python train.py --hidden_size=192 --balance_bias=false --lr_router=0.000764 --norm_eps=1e-05 --qk_norm=false --tie_word_embeddings=true --init="trunc" --init_std_qkv=0.034 --init_std_down=0.0487 --optimizer="soap_variant" --lr_mult_qkv=0.5 --lr_head=0.00672 --max_seq_len=256 --max_steps=11051
Below are experts of layer 7 (counted from 0) of a mixture-of-experts language model. Rows are named router (the router's row for the expert), down (a neuron's output weights, with its number) and show model dimensions 0-47. Each number is 128 + 24 x the weight over its row's rms, rounded and kept within 0 to 255.
After each expert's rows: "comes before" lists some tokens at least twice as common just after its tokens as in all text. This comes from a sample of Wikipedia text that the model never trained on. Tokens count by the router's weight.

# expert 140
router [119 128 138  90 123 139 149 138 143 119 110 104 163  94 134 123  92 152 125 161 109  94 144 109 108 127 124 143 141 152 112 107 130 140 137 129 110 127 147 152 131 102 120 151 153 135 122  90]
down0 [132 131  97 162 114 121 127 123 122 116 123  92 124 111 100 127 149 161 174 146 127 172 157 109 147 160  79 138 114 118  78 121 119 107 149 121 118 143 173 103 147 135 102  58 161 148 134  84]
down1 [103 121 109 115 131  79 106 144 134 100 120 190 114 140  92 166  95 142 119 137 112  94 112  93 123  87 120 125 128  92 135  79 106 120  89 177 145 110 122 135 149 150 166 139 130 139  76 120]
down2 [146 142 103 156 167 127 121 116 122 127 148 165 153 120 149 130 149 189  74 113 128 135  91 108 141 111 120 130 139 103 114 172 182  80 112 157 131  71 143 122 101 159 149 131 147 126  98 130]
down3 [110 161 143 147 159 120 103 139 149 138 129 171 141 145 125 126 105 129 129 120 110 131 108 104 136  94 108 152 100 124 142 162 172 104 109 149 102 120 112 135 126  76 133 148 116 121 100 203]
down4 [133 128 103 165 130 108 142 145 133 111 109  98 145 106 141 125 125 128 134 147  95 123 140 137 132 135  91 104 178  89 142 164  87  89 102 124 126 150 147  97 114 115  87 107  94 118  73 166]
comes before: ", ", ". ", ".", "; ", ": ", ":"

# expert 129
router [126 163  84 150 120 105 167 141 125 161 150 171 127  44 142 141 117 125  98 130 131 115  85 135  88 137 134 111  77 138 152 156 110 108 140 130 124 127  96 113  93 121 129 113 125 106 150 144]
down0 [ 80  93 135 113  88 115  93 162 155 113 130 140 115 131 154  86 176 166 127 144 107 124 166 128 138 120 120 203 112 141 117 156 143 156 144 105 168 169 157 118 130 159 138 110 140 125  77  84]
down1 [118 118 105 125 136 124 102 133 122 118 152 112 137  98 129 126 129 160 180 119 137 141 119 128 116 152 100 102 124  83 153 133 142  86 154 117 128 145 126 144 136 119 140 131 132 116  76 163]
down2 [117 186 162 142  92  88 141 113  98  96 123 127 158 145 131 158 135  98 118 110 133 112 138  95 101 138 129 140 106 120  99 132 166 122 149 132 118 114 130 162 133 155 123 151 110 122 121 143]
down3 [134  93 169 103 140 106  90 115 133 114 150 131 130 168 118 117 148 119 141 120 136 123 123 132 155 130 166 134 149 112 150 134 137 143 160 162 102 162 134 128 110 113 127 136  96 143 105 144]
down4 [121 145 137 144 128  84 109 130 139 153 126 168 125  86 135 141 114 145 114 171  96 168 137 155 125 106 102  97 125 112 136 114 109 132  87 121  89 162 139 139 127 137 129 114 179 100 106 138]
comes before: ": ", "by", "name", "): ", "birth", "code"

# expert 109
router [127 152 153 129 131 125 147 152  80 133 152 187 104 131 112 125 105 151 126 111  88 102  96 144 161 118 121  87 126  82 143  86 124 112 153 134 144 103  96  89 161 106 121 150 143 121 131 153]
down0 [153 142 140 153 149 119 187 128 132 151 129 104 143 112 165 122 127 145 101 168 156 121 101 153 158 124 156  98 125 125 126 108 113 138 134 124 145 135 150 131 108  98 116 145 103 162 157 138]
down1 [125 127 125  68 135 150 115 128 121 110 112 145  84 132  63 129 140 149 141 140 131 150 113 121 137  85  95 143 132 144 108 138 101 153 123  80 112 114 128 143 108 146 176 134 128  97 182 125]
down2 [113 142 165 155 163 112  99 165 133 142 115 115  89 176 117  96 131 152 113 101 124 154 122  94 147  93  99 138 165 157 116 136 141 143 119 102 103 120 151 148 151 106 108 120 131 137 118 104]
down3 [104 171 115 127  89 119 136 167 148 156 103 162 126 188 129 125 110 143 162 119 141 119 124  95 139 138 115 118 114 152 126 111 107 193 134 130 126 157  93 116 167 115 128 126 107 117 107 133]
down4 [109 129  98 111 117  85 164 140 128 150 131 120 150 172 102 138 120 123 186 112 109 117 147 128 102 111 140 121  78 153 140 141 118 146 105 124 164 123 168 130 161 165 127 131 166 136 145 181]
comes before: "\n", "|", ")", ": ", "order", "Gls"

# expert 108
router [ 80 153 132 141 150 110 149 154  93 160 153  86 121 133 115  75 165 154 120 183 143 127 151 140 121 148 146 106  98 150 141 126 122 121 112 149 111 182 147 152 123 136 141  94 113 121  85 107]
down0 [104 124 139 125 140 100 140 118 111 156 164 114 142 131  66 156 143 131 144 120 125 124 119 146 109 117 122 118 123 156 107 178 127 108 161 160 102  88 127  92 117 104 131 133 113 140  95 106]
down1 [ 92 127 153  98 181 134 186 121 100 114 126 129  90 110  94 134 108 160 137 124 106 142 127 163 143 101 115 152 133 140 175 151 129 179 115 102 144 145 131 166 122  95 146 125 133 116 104 138]
down2 [ 96 154 170 149 127 137 125 134  92 116  92 112 120  89  93 101 134 142 105 121 113 106 121 123 116  93 132 123 139 128 110 155 138 109 125 122 157 119 107 115 155 166 110 155  84  87 146  95]
down3 [131 123 122 137 105 158  83 130 122 128 153 160 137 153 108 113 158 117 147 118 101 152  85 142 112 150 163 158 131 143 122 142 144 110 127 125 151 111 123 122  86 145 140 102 124 139 110  72]
down4 [105 122 115 146 161 155 131 140 115 133 165 121  99 169 113 119  96 194 116  99 116 109 122 144  98 178 135  95  81 149 108 128 144 134 141 115 156 105 183 158 146 131 137 118 111 125 128  89]
comes before: "200", "201", "199", "198", "202", "present"

# expert 130
router [113 166 157 117 163  81 122 166 135 120  92 100 150 101 159 111 139  87 169 117 116 150 155 139 153 136 135  76 107 113 102 121 123 156 136 101 109 118 125 108  88  97 112 158 152 114 141 120]
down0 [147 118 109 174  96 109 130 111 102 112 130 141 118 120 115  94 161  77  92 146 145 156 115 150 147  78  89 117 190 108 110 144 113 147 152 134 168 149 118 113  80 151 136 181 169  96 129 112]
down1 [111 111 110 116 130 137 137 150 154 110  70 140 114  68 142 134  98 117 130  89 164 126 130 113 137 103 117 114 136 151  99 157 101 134  94 127 135 112 144 143 106 123 100 119 121 130 135 126]
down2 [159 156  97 117 106 151 155 109 145 100 154 122 159 100 115 160 154 129  90 116  94 107 137 140 121 132 114 140 177 108  92 148 145 156  85 150 123 108 143 151 157 103 147 146 157 118 100 106]
down3 [129 151 159 161 111 140 112 113 108 128 116 151 120 136 103 168  74 151 114 151 112  88 110 127 123 118 138 148 103 141 131 132 119 104 123 129 116 123 140 129 162 156  96  96 116 101 131 129]
down4 [126 193 117 159 102 117 140 124  93 102 139 119  98 148 138 129 127 117 153 115 120 146 143 100 125 178 111 166 143 125 130 100 132 133 136 127 122 127 113 131 119 122 122 114 148 111 134 120]
comes before: "(", "of ", "and ", "in ", "was ", "for "

# expert 115
router [129 133 135  93 139  72 132 112 125 104 143 140 107 121  95 126 140 162  97  83 143 145 139 138 119 137 183 116 126 117 106 116 136 100 121 142 128 171 173 100 131 159 140 108 145 132 115  96]
down0 [130 133 124 128 105 149 127 151 156 155 110 148 128 135  69 118 121 165 114 167 113 180 148 131 113  95 167 126  67  79 135  79 142 149 135 158 153 156 119 137 107 151 151  97 105 133 129 145]
down1 [ 95 138 135 111 134 118 113  99 131 140 146 136 135 112 129 145 175 144  91 140 118  91 122 151 112 181 125 129 142 107 154 115 155 127 154 113 125 168 141 115 151 137 117 151 148 111 128 138]
down2 [ 93 141 137 130 109 122 128 124 162 129 122 142  98 118  72 165 148 109 146 132 141 128 153 134 135 124  97 133 141 120 158 120 116 130 126  97 102  73 120 147 123 134 145  88 113 118  90 106]
down3 [113  78 123 137  73  94 111 108 109 140 115 112 121 114 138 163 130 107 124 109  90 126 136 117 162 104  98 124 145 115 134  98 140 108 137 134 159 142 138 154 147 164 147 143 110 123 109  97]
down4 [134 146  66 152 120 154 126 126  88 128 141 138  93 151 118  99 197 156 138 128 170 116 163 118  88  97 140 182 119 116 133 151 125 129 159 148 155 121 103 111 113 126 119 152 125 152 121 155]
comes before: "| ", "|", "the ", "a ", "be ", "\""

# expert 150
router [ 91  93 133 138 119 133 123 154 111 168 191  92  99 101 115 121 122 125 129 166  96 132 126 157 147 102 123 111 149  84  96 128 152 117 126 122 144 147 117 111 116 134 140 120 156 157 143 129]
down0 [136 138 141 154 108 157 147 154 109 129 138 114 117 132 128 166 111  96  87 114 119 136 149 133 154 153 103  66 100 136 198 132 121 136 146 181 140 145 145 143 133 133 139 126 121 115 144  87]
down1 [110 111 119 132 140 105  93 139 144 144 121 174 154 122 124  91 149 109 169  84 120 114 107 139 107 119 153 151 107 151 109 130 104 127 161 139  94 128 107  90 173 120 117 123 128 131 133 121]
down2 [177 115 167 115 101 113  52 105 104  93 106 148 138 149 127 149 123 132 128 144 143 132 164 154 121 136 138 166 139 149 107 133 175  98 127 133 130 147 123 112 135 116  95 100 158 102 148 105]
down3 [105 120 132 119  99 126 172 101 159 155 116  93 129 151 142  87 130 153 152 129 120 121 111 116 106 178 135 157 113 166 101 151 180 124 147 168 142 123 105 125 199 134  92 138 173 125 127 145]
down4 [116  86 134 115 124 122 111 127 113 107 141 101 110 167  98  84 103 162 114 117 154 142  94 138  98 117 141  94 122 139 132 171 112 132  87 134 112 142 137 144 159 102 139  96 107 137 141 117]
comes before: ".", "; ", "0 ", "1 ", "5 ", "2 "

# expert 126
router [141 122  95 117 112  93 135 150  90 126 142 104 102  93 108 136 113 144 134  81 142 129 157 137 132  93 123 156 134 159 118 129 130 114 132 173 106  89 110 142 129 104 166 140 126  92  87  98]
down0 [191 161 140 100 155 135 103 139 145 154 126 124 153 105  95 114 154 125  98 128 126 146 106 100 127 134 160 141 108 128 143 120 135 147 108 149 128 158 175 137 133 154 100 119 130 144 133 163]
down1 [125 131 152 127 151  99 173 145 148 111 154 134 148 145  84  87 132 106 154 133 157  88 148 137 121 100 130 111 131 135 132  96 154 162 153 131 152 116 178 120 147 134  92  94 120  92 108 157]
down2 [150 125 140 117 158 125  82 137 157 129 140 139 112 128 207  84 167 115 172 119  90 103 130  96 133 161 153 151 164 118  73 144 100 169 143 126 110 142 153 145  65 129  94 107 138 145 140 128]
down3 [165 103 126 136 113  88 139 130 131  92 162 115 149  95 124 135 135 130 109 107 168 149 182 111 151 136 129 158 112 135 130  86 107 102  96 116 160 107 137 141 110 151 155 106 131 148 154 160]
down4 [111 120  94 118 128 174 163  96 119 173 151 137 131 144 135 122  83  93 130 140 137 116 124 116 117 148 110 106 119 187 153 133 139 115 131 156 139  97  59 146 106 141 138 131 141 154 128 124]
comes before: "s ", "t ", "|", "- ", "m ", "s"

# expert 186
router [130 141 100 151 127 103 108 105 147 178 131  98 126 133 151 148  99 150  96 152 114 165 136 121 142 179 126 156 125 106 131 132 135 145 118 148 130 165 129 144 142 117 147 105 163 105 120  78]
down0 [154 103 161 175 132 128 112  76 106 145 157  91 118 118 120 163  93 132 118 159 123 128 136 147 127 129 152  93 129 147 162 110 142 145 164 146 112 150 146 127 142 125 103 151 159  74 102 137]
down1 [132 116 122  87 130 125 155 129 134 147 109 147 178 123 122 152 143 149 118 109 156 132 118 110 127 131  99 126 185 128 153 148 133 143  90 162  97 117  59 110 151  81 132 158 134 101  93 139]
down2 [140 143 155 167 119 128 118 121 163 183  74 169 130 114  78 127 116 102 155 152 131 132  91 123 103 158 109 137 127 127  93 137 107 164 136 109 102 137 114 148 111 112 164 132 138 122 108 117]
down3 [105 105 148 125 141 125 113 166 104  80 165 139 123 124 130 150  95 127 137 118 150 155 123 148 127 154 106 175 141  91 116  67 168  78 132 130 148 107 166 135 126 109 125 128  99 125 128 143]
down4 [121 156 142 150 125 117 142 140 130 133 105 139 132 128 104 156  69 152 121 177 136 126 124  73 102 141 156 116 124 127 110 151 164 142 119 167 130 170 155 158 147 115 101 109 144 124  97 157]
comes before: "| ", "of ", "in ", "(", "|", "and "

# expert 155
router [ 70 112 122 140 132 161 133 124 107 123 160 123 122 161 120  81 188 104 110 125 108  78 159 137 136 140 144 100 148 154 123 162 127  97  95  97 120  95 134 146  99 155 145 139  72 136 123 183]
down0 [127 145 162 130 116 134 138 113  89  81 114 124 155 177 125 124 145 149 143 159  99 124 146 149 135 137  88 131  91 150 168 152 116 124 108 139 140 138 138 119 127 131 137 120 115 167  99 135]
down1 [112 180 142  91  85  96 145  77 140 100 135 146 141 127  87 202 166 123  68 123 107 129 111 113 129 124 126 108 139 164 109 161 135 108 180 152 161 103 123 126 154  75 117 148 109 143  97 106]
down2 [ 99 123 108 147 132 118 121  94 110  56 181 141  97 162 136  69 124 106 104 138 162 136  95 118 180 117 148 139 125 120 132 127 154  69  93 123 103 142 185  95 135 144 117 115 131 151 124 171]
down3 [132 146 127 140 144 138 159 147 136 110 106 127 118 103 147  98 146 109 103 137 134 123  99 102 109 139  99 127 144 146 121 191 127 120 185 172 120 122  79 144 116 172 164 138 108 142 100 136]
down4 [147 116 142 157 120 154 107 124 103 140 145  85 102  65 153  71 131 130 119 137 161 127 126 126  95 126 126 148 131 168  94 161 125 122 133 103 141  98 152 110 127  78 148 111 137  86 110 164]
comes before: "–", "; ", " ", "202", "0 ", "201"

# expert 1
router [163 134 125 123 114 155 135 157 101 123 120 139 105 104 134 138 153 113 126 175 130 110 158 111  84 103  96  87  72 129 110 110 121 112 138 127 126 157 175 183 115 156 136 128 139 120 179 110]
down0 [ 79 177 120 157 168 110 104 121 114 126 102 120 131  93 121  90 129 120 119 122 148  84 108 142 112 119 117 115 120 114  87 130 146 159 147 166 108  96 118 152 126 104 150 161  97 111 108 152]
down1 [142 163 145 137 189 149 148 116 132 160 102 164 106 179 115 154 122 121  90 128 112 136 103 136  61 167 102 130 134 122 123 143 142 127 115 141 133 163 142 123 128 149 105  83 148  82 102 110]
down2 [154  68  97 143 126 137 107  91  82 150 115 116 119  84 125 121 103 118 104 131 118 120 131  91 113 125 167 114 117 134 104  97 143 122 133 113 115 126 114 124 117 130  91 149 105 117 138 134]
down3 [138 158  97 136 124 110 129 123 118 141 145 184 115  84 116 138 150 170  86 158 134 145 121  94 109  97  77 141 132 133 139 139 114 150 117 103 138 128  99 153  93 155 132 177 109  82 150 107]
down4 [117 119 170 144 105 158 117 127 131 106  98 150 143 113 159 146 167 139 145 163 139 113 116 132 154 145  86  95 111 102 104 148 136  68 104 132 124 123 118 137 134  89 110 152 170 154 108 106]
comes before: "\n", ", ", ") ", "-", "; ", ": "

# expert 143
router [ 66 157 113 100 156 132 161  82 158 138 132 178 113 150 102 190 128 178 109 121 103 148 105 163  99 148  99 111 151  76 151 135 105 110 112 141 158 122 127  85 106 158 116 153 114 109 127 146]
down0 [104 149  63 140 122 120 127 157 117 132 120 140  92 100 131 123 153 147 128 154 126 150 120 102 118 130 158 165 157 133 128 137 122 108 175  89 166  89 135 129 164 106 113 121 113 119 112 127]
down1 [136  68 160 105 129 159 153 114 170  87 138 151 151 150 106 112 134 110 158 115 135 149 107  89 136 143 130  98 126 127 142 181 120 115 114 182 155 138  91 141 131 153  95 112 139 110 149 110]
down2 [118 114 108 118 103 149 141 127 102 141 145  83 132 158 111 141 129  80  96 168 139 152 137  82 119 141 123  91 157 138  73 121 139 128  79 177 124  94  89 133 102 160 145 142 148 137 121 130]
down3 [117 102 102 114  90 101  93 128 132 115 165 121 128 130 147 138 114 171 127 142 105 105 150 133 103 121 112 103 132 144  97 110  86 112 115 123 117 153 116 118 124 124  90 114 157 154 164 110]
down4 [146 105 159 126 109 167 114  90 126 109 140 101 153 104 140  85 141 124 130 103 151 149 146 108 137 126 122 113 113 175  96 112 124 142 121 116 116 134 146 131 142 146  83 143  93 144 171 144]
comes before: "the ", "a ", "least ", "an ", "two ", "b"

# expert 133
router [158 144 113 116 131 104  98 126 130 123 112 136 121 114 159 134 125 109 126 135 156 150 139 118  92 162 107 104 123 117  83 155 138 175 135 105 110 143 159 146 135 134 147 139 137 150 128  81]
down0 [157 122 108 150 150 118 100 150 140 125 114 107 144 139 138 121 115 177 113 165  98 154 127 122 164 146 146  76 129 171 109 143 109 128 159 148 131 137 143 118 124 118 130  83 140  93 131 134]
down1 [ 78 120 148  98 122 103 125  85 149  97 132 111 124 101 148 135  81 128 114 165 109 122  99  96 118 131 132 208 101 170 106 140 116 119 167 123 112 106 123 143 122 144 129 138 165 175  68 150]
down2 [168 161 154 140 141 167 140  94 138 159  98 164 103  99 129 152 127 120 152 104 102 139 118 145 181 164  67 151 127 155 155 137 138 139 120 108 173 152 115 142 122 111  83 130 125 103 115 129]
down3 [110 123 132 126 137 119  88 119 148 134 135 140 145 127 134  92 124 134 144 111 140 177  71 165 116 149 121 149 150 133 137 129 136 138 125 113  61 118 103 153 129 190 157 147 151 103 121 131]
down4 [ 95 122 162 112  90 132 122 156 162 152 135 113 112 139 106 129 113 101 126 142 136 109 156 144 142 127 123 123 112  78 121  69 158  95 135 121 116 137 157 117 126 143 111 108 134 177 121 100]
comes before: "of ", "in ", "and ", "(", "for ", "at "

# expert 10
router [ 99 125 138 163 142 164 175 136 115 126 135  94 134 147 116 110 113 117  98 120 131 118 123 153 128 186 109 121  80 148 135 122 101 131 110 107 138 122 112  97 157  78 120 136 110 145 137 173]
down0 [130 139 150 116  78 121  99  77 137 104 116 130 148 125 117 149 131 150 109 107 138  87 144 115 152 155 146 115 104 139 124 128 144  97 169 161 166 126 125 135 115 118 155 111 162  87 156 152]
down1 [119 121 117  86 105  91 140 139 132 116 167 127 124  91 157 157 141 110 150 127 148 126 135 121 138 103 114  74 163 153  92  96 154 116 102 131 172 114  87 132 147 123 129 136 123 150 142  84]
down2 [123 104 118 119  97  75 119 132 122 144 144 112 120 151 160 119 124 115 117 145 106 103  85  99  93 115 104 124 126 101 136 133 125 120 120 135 108 147 120 162 116 153  98 153 118 113 124 131]
down3 [ 89 148 113 129 153 164 128  98 116 151 139 130 139 142 120 116 152 124 117 104  93 121 136 151 156 124 148 104  92 144 142 125 184 135 107  86 124 133 128 113 108 129 116  93 140 118 130 144]
down4 [113 113 110 143 130 136  91 112 113  97 167 156  70 142  96 131 114 150 114 123 154 131 114 149 109 158 136 107 121 140 119 140  79 128 162 111 117 122 151 128 103 107 110 115 123 154 113 149]
comes before: "who ", "a ", "the ", "and ", "his ", "son "

# expert 50
router [153 103 181 164  91 139 161 111 121 153 137  93 102 119 145 134 135 108  73  80 116 104 148 139 175 127 135 145 131 159 146 112 136 136 115 131  92 170 179 153  89 107 123 129 110 143 105  99]
down0 [122 156 113 160 130 118 156 161 136 140 158 120 126 130 126 143 143 116 125 100 140 107  96 145 139 112  97 147 124 145 137  97 169 159 156 114 188 118  91  97 147 158 126 107 138 119 111 108]
down1 [102 136 134 142 110 121 142  80 179 151 115 102 147  55 146 164 130 142 116 103 108 146 142 114 135  86 141 136 143 116 125 112 112  90 130 170 150 131 130 116 114 144 151 132 113 154 112 157]
down2 [144 140 111 153 158 149 147 169 127 141 125  90 156 144 109 139 163 133 112 162  90 109 135  99 155 141 153 131  73 126 138 139 104 142 123 113 125 157 130 161 132 139 113 122 104 109  94 142]
down3 [133 135 129 117 122 149 136 120 112 115 147 174 151 138 150 134 158 133 140 148 119 166 153 153 114 151 156 146 114 128 190 144 112 119 108 127 116 128 139 118 137 109 108 134  99 173 134 171]
down4 [131 142 100 157 116 126 163 109  80 112 107 122 107 135 167 128  86 135 125 120 159 169 107 125 139 137 126 101 129 128 155 102 109 100  88 120 128 132 134  95 134 152  77 148 113 139 142 136]
comes before: "\n\n", "|", "is ", "was ", "season ", "("

# expert 151
router [151 145 166  78 122 109 185 140 134 132 153 109 113 148 100 111 136 191 101 140 102 103 130 145 135 105 189 116 130 125  71  89 142 104 144 164 166 142 105 171 119 138 142 156 179 133 104 108]
down0 [102  77  92 132 101 112 135 163 127 141 128 115 128 100 146 123 134 108 126 136 125 175 114 118 144 140 119 111 146 131 131 130 128 153 139 133 129 155 128 133 128 142 153 107 155  96 128 102]
down1 [118 118 118 111 126 107 159 139 101 159 153 149 159 168  79 126 137 101 122 160 114  98 134 115  95 114 132 106 126 151 107 110 121 118 106 140 131 103 108 120 110 118 126 128 114 110 107 134]
down2 [157 133 111  80 191 105 116  74 167 140 161 118 136 123 135 123 127 158 149 106 132 125 125 139 110 131 127 152 159 168 108 146 111  89 165 184 119  88 102 112  94 141  94 123 102 134 100 145]
down3 [118 135 141 159 175 120 148 171 147  81  91 175 143 130 158 126  91 139 148 165 177 151 143 121 137  84 135 178 125 126 137  94 140 118 102  89  76 121 134 119 131 106 124 122 134 140 110 152]
down4 [166 195 110 150  95 123 120 117 121 152 130 128 165 160  90 118  95 130 115 109 127 127 126  89 106 149 143 118 169 133 106 122 136 117 166 103 105 129 144 143 111 122 147  96 132 144 146 101]
comes before: "\n\n", "\n", "000 ", "0", "8", "9"

# expert 68
router [ 92 163 117 148 113 127 134 114 112  86 176 100 128 169 134 146 138 150 118  89 105 145 121 151 154 121 145 128 129 144 168 127 139  87 112 136 154 138 132 106 108 151 162  93 123 127 129 161]
down0 [131 151 144  89 156 127 135 124 137 162 117 150 117 126 128 134 148 106 114 100 129 162 154 113 107 108 143 109 129 115 152  48 134 106 159 138 103 170 104 113 151 186 148 152 136  69  99 116]
down1 [117 119 111 131 119  93 119 148 143 102 134  93  90 144 138 149 120 129 116 126 119 141 138 194 135  83 103 109 149 120 112 109 131 128  88 133 101 137 151 125 131  96 154 101 131 145 107 123]
down2 [165 144 134 119  71 113 150 108 171 153 128 130 172 130 122 112 134 103 114  95 105 102  65 118 151 114  89 111 145 145 167 127  89  87 116  92 112 139 130 148 144 148 128 132 146 142 112 159]
down3 [138 144 123 132 109  63 105 122 115 117 114 122 156 139 139 153  99 104 120 131 105 133 144 133 105 112 145 143  76 155 121  83 132 167 139 146 110 103 110 102  69 125 110 165 114 145 107 142]
down4 [168 142 150 106 101 131 146 145 101 118 129 147 113 140 100 132 108 163 134 133 141 131 111 121 162 153 120 107  90 105  93 123 118 144 131 145 117 110 120 128 125 184 108  93 147 110 170 100]
comes before: "the ", "a ", "New ", "South ", "United ", " "

# expert 169
router [172  89 108 114 124  75 126 140 103 129 126 108 129 109 137 130  88 152 130 144 148  88 130 115 108 100 123 119 160 140 117 174 114 150 119 151 157 117 137 136 124 127 122 163  99 109 112 159]
down0 [117 165 150  84 164 148  98  77 119 130  84  80 180 122 141  88 132 150 153 152 138 138 121 162 110 105 155 101 125 162 139 162 137 133 139 160 106 151 123 124 105 138 113 120  96 138 129 155]
down1 [150 132 144 165 126 151 108 115 118  84 130 200 102 136 104 134 119 108 181 116 135 116 128 141  94 106 169 140 108  80 161 150 150  92 101 133 130 134 150 131 138 172 165 102 107 107 116 114]
down2 [118 147 119 117 172 146 113 102 137 123  81 108 141 135 167 131 166  91 132 105 103 161 140 140  95 137 155 127 101 102  99 114 108 136 174 106 140 153 124  90 132 157 137 113 154  95 101 130]
down3 [147 133 135 133 145  81 155 145 103 111 141 130 153  59 155 110 124 124 114 145 124 132 125 113 162 111  85 113 128 117 151  62 160  80  95 107 107  99 150 115 105 158 116 154 160 182 175 120]
down4 [129 134 141 116 143 154 143 117 131 168 146 128 133 133 114 120  81 167 113 157 137 161 151 100 141  82 101 112 144 149 119 118 140 152 130 112 114 113 139 152 153 116 134  92  97 153 138 142]
comes before: "\n\n", ") ", "\n", "% ", ".", "; "

# expert 26
router [ 84 107 129 140 162 104 153 146  91 149 167 149 125 108 152 119 115 143 118 106 117 177 121 126 144 135 112 107 117 117 177 150 134 104 103 125  87 125 180 130  99 126 158 141 101 107 145 120]
down0 [142 119 128 118 109  80 106 189 127 115 136 140 140 140 108 155 167 196 170 118 143 165  87 128 126 111 109 173 121 100  97 108 115 130 177 109 182 129 178 114 154 128 137 144 144 141 163 155]
down1 [119 153 109 124 103 127 133  91 133 158 141 125 126 158 143 143 157 162 114 168  75 137 117  81 110 171 159 132 140 135 117 114 116 140 119 185  96  94 116 108 134 118 118 144 113  91 180 131]
down2 [127 149 138 121  93 132 156 147 151 125 124 110 130 139 127  97 176 118 157 105  98 126 104 108 163 159 147 158 120 145 152 168 121 109 105 108 143 114  88 131 109 115  81 170 139 159 157 135]
down3 [101 139 117 188 119 134 124 121 101 150 133  93 166 107 104 124 145 157 149 112 155 115 167 118  82 129 142 106 123 136  81 137 156 101 143  78 139 124 119 133 133 147 126 118 166  83 166 153]
down4 [122 123 180 142 139 149  96 175 125  93 147  67  78 126 167  89 140 134 106 103 107 146 120 161 140 108 124 121 143 131 137  97 155 120 107 112  83  79 121 140 135 103 110 159  91 127 128 120]
comes before: " ", "The ", "|", "It ", "Notes ", "In "

# expert 31
router [135 121 156 157  97 132 136 109 138  95 140  71 143 144  69 109 115 140 124  78  98 112 140  83 183 130 148 108 108 168 170 138 137 157 157 153 141  99 129 118 171  95  97 130 153 134 130 143]
down0 [124  78 136  96 124 129 144 126 139 124 122 137 106 127 152 174  82 123  74 155 134 131 126  76 107 125 123 109 171 108  82 131 130 106 102 115 117  86 148 135 152  89 133 118 127 172 113 130]
down1 [134 127 138  99 133 124  88 117 120 137 131 123 101 112 141 131 169 147 129 122 136 133  99  89 148 136 144 143 127 141 132 143  89  91 142 163 162 163 131 137 105 112 164 115 154 134 105 138]
down2 [118 119 122 169 132 159 145 144 172  92 136 149 186 132 138 112 149 121 133 140 154 158 110 119 107 110 159 171 129 139 134 143 161 126 139 113 131 150 121 141 141 123 163 100  96 144 156 133]
down3 [174 121 106 148 150 115 122 114 109 123 121 120 136 107  83 136 130 156 126  84 142  85 122 130 151 167 162 160  83 170 124 119  81 113 126 146 138  91 137 137 160 136 169 125 135 166 113 125]
down4 [163 152 151 170 158 128 134 135 160 116 140  82 150 119  91 120 134 125 135 127 137 143 104 125 100 128 156  95  95 118 138 129 136 140 146 133 111 156 149 122 110 123 127 143 117 104 116 136]
comes before: "and ", "which ", "but ", "with ", "including ", "where "

# expert 89
router [108 104 131 110 106 110 133 163 146 136 125 100  88 176 157 102 150  99 128 103 111 132 143 113 116 122  98 151 148 153 134 129 128 102  90  99 146 131 157 137 114 113 146  96 142 152 108 174]
down0 [117 143 123  91 134 149  94 115 126 133 119 150  90  77 153 158 133 112 124 120 116 144 137 143 146 158 129 151 157 125 163 144 128 111 155 147 125 119  90  97 166 133 150 159 139 115 122 133]
down1 [131 115 134 113 148 151 145 154 144 172 123  84 153 137 109 169 120 114 103  79 127 109 129 146 116 119 136 128 131 159 152 112 112 109 159 140 132  92 149 122 147 120 117 117 149 161  84 188]
down2 [147 120  96 122 128 132 146 101 111 128 143 100 126 100 131 166 127 153 158 118 107 128 127  91 140 116 154 155 140 135  92 160 103 162 109 111 149 117 135 152  77 167 117 151 156 106  99 149]
down3 [121  91  90 115 147 114 163  81 100 170 119 131 107 130 144 143  86 118 116  53 144 142 172 122 137 122 171 126 115 116  86 125 114 141  90 118 138 132 143 142 113 130 172  96 142  84  99 124]
down4 [148 146 177 141 153 126  93  96 100 122 145  99  90  91  96 104 137 162 175 156 149 142 124 115 130 184 137 139 137 139 140 111 137 140 153 145 170 105 109 106 115 130 164 100 160 103 157 104]
comes before: "| ", "|", "m ", "km ", "place", "CR "

# expert 88
router [131  98 169 102 152 104 164 152 125  95 126  86 101 147 150  85 150 114 169 116 148 151 182 117 160 111 150 117  86 159  84 162 114 141 142 157  94 129 173 122 162  89 135 125 135 130 108 147]
down0 [149 147 147 141  86 133 100  82 164 116 123 132 123 137 144 116 121 131  98 120 121 171 113 126 165 160 128 105 130 141 137 160 174 167 141 125 104 159 121 152 157 168 147 106 132 139 125 154]
down1 [104 145 123 177 121 125 124 138 150  98 150 120 138 162 124 125 118 149 152 112 107  89 131 130  98  97 113  87 139 141 158 126 130 118 135 157 120 120 194 160 123  82 116 105 114 136 125 137]
down2 [100 126 155  84 103  94 101 124 143 141 130 140 101 111 146 137 141 138 137  84 130 166 111 183 167  83 159 110 126 128 152 138 116 170 112 141 113 108 105 103  92 124  90 107 144 155 142 123]
down3 [131 127 139 115 142  98 142 123 124  84 161 122 165 120 137  78 134  83 148  72 167 167 116 156 130  84 108 164 150 112 144 139 126 122 153 149 141 141 150 129 146 125  90 156 134 140 128 126]
down4 [144  96  98 114 111 125 164 123 121 132 134 130  45 116 119 178  92  92 131 133 108 150 157 145 116 167  74 149 121 119 124 138 159 103 119 124 129 154  94 170 130 135 147 102  99 102 155 110]
comes before: "he ", "==", "In ", "and ", "she ", "the "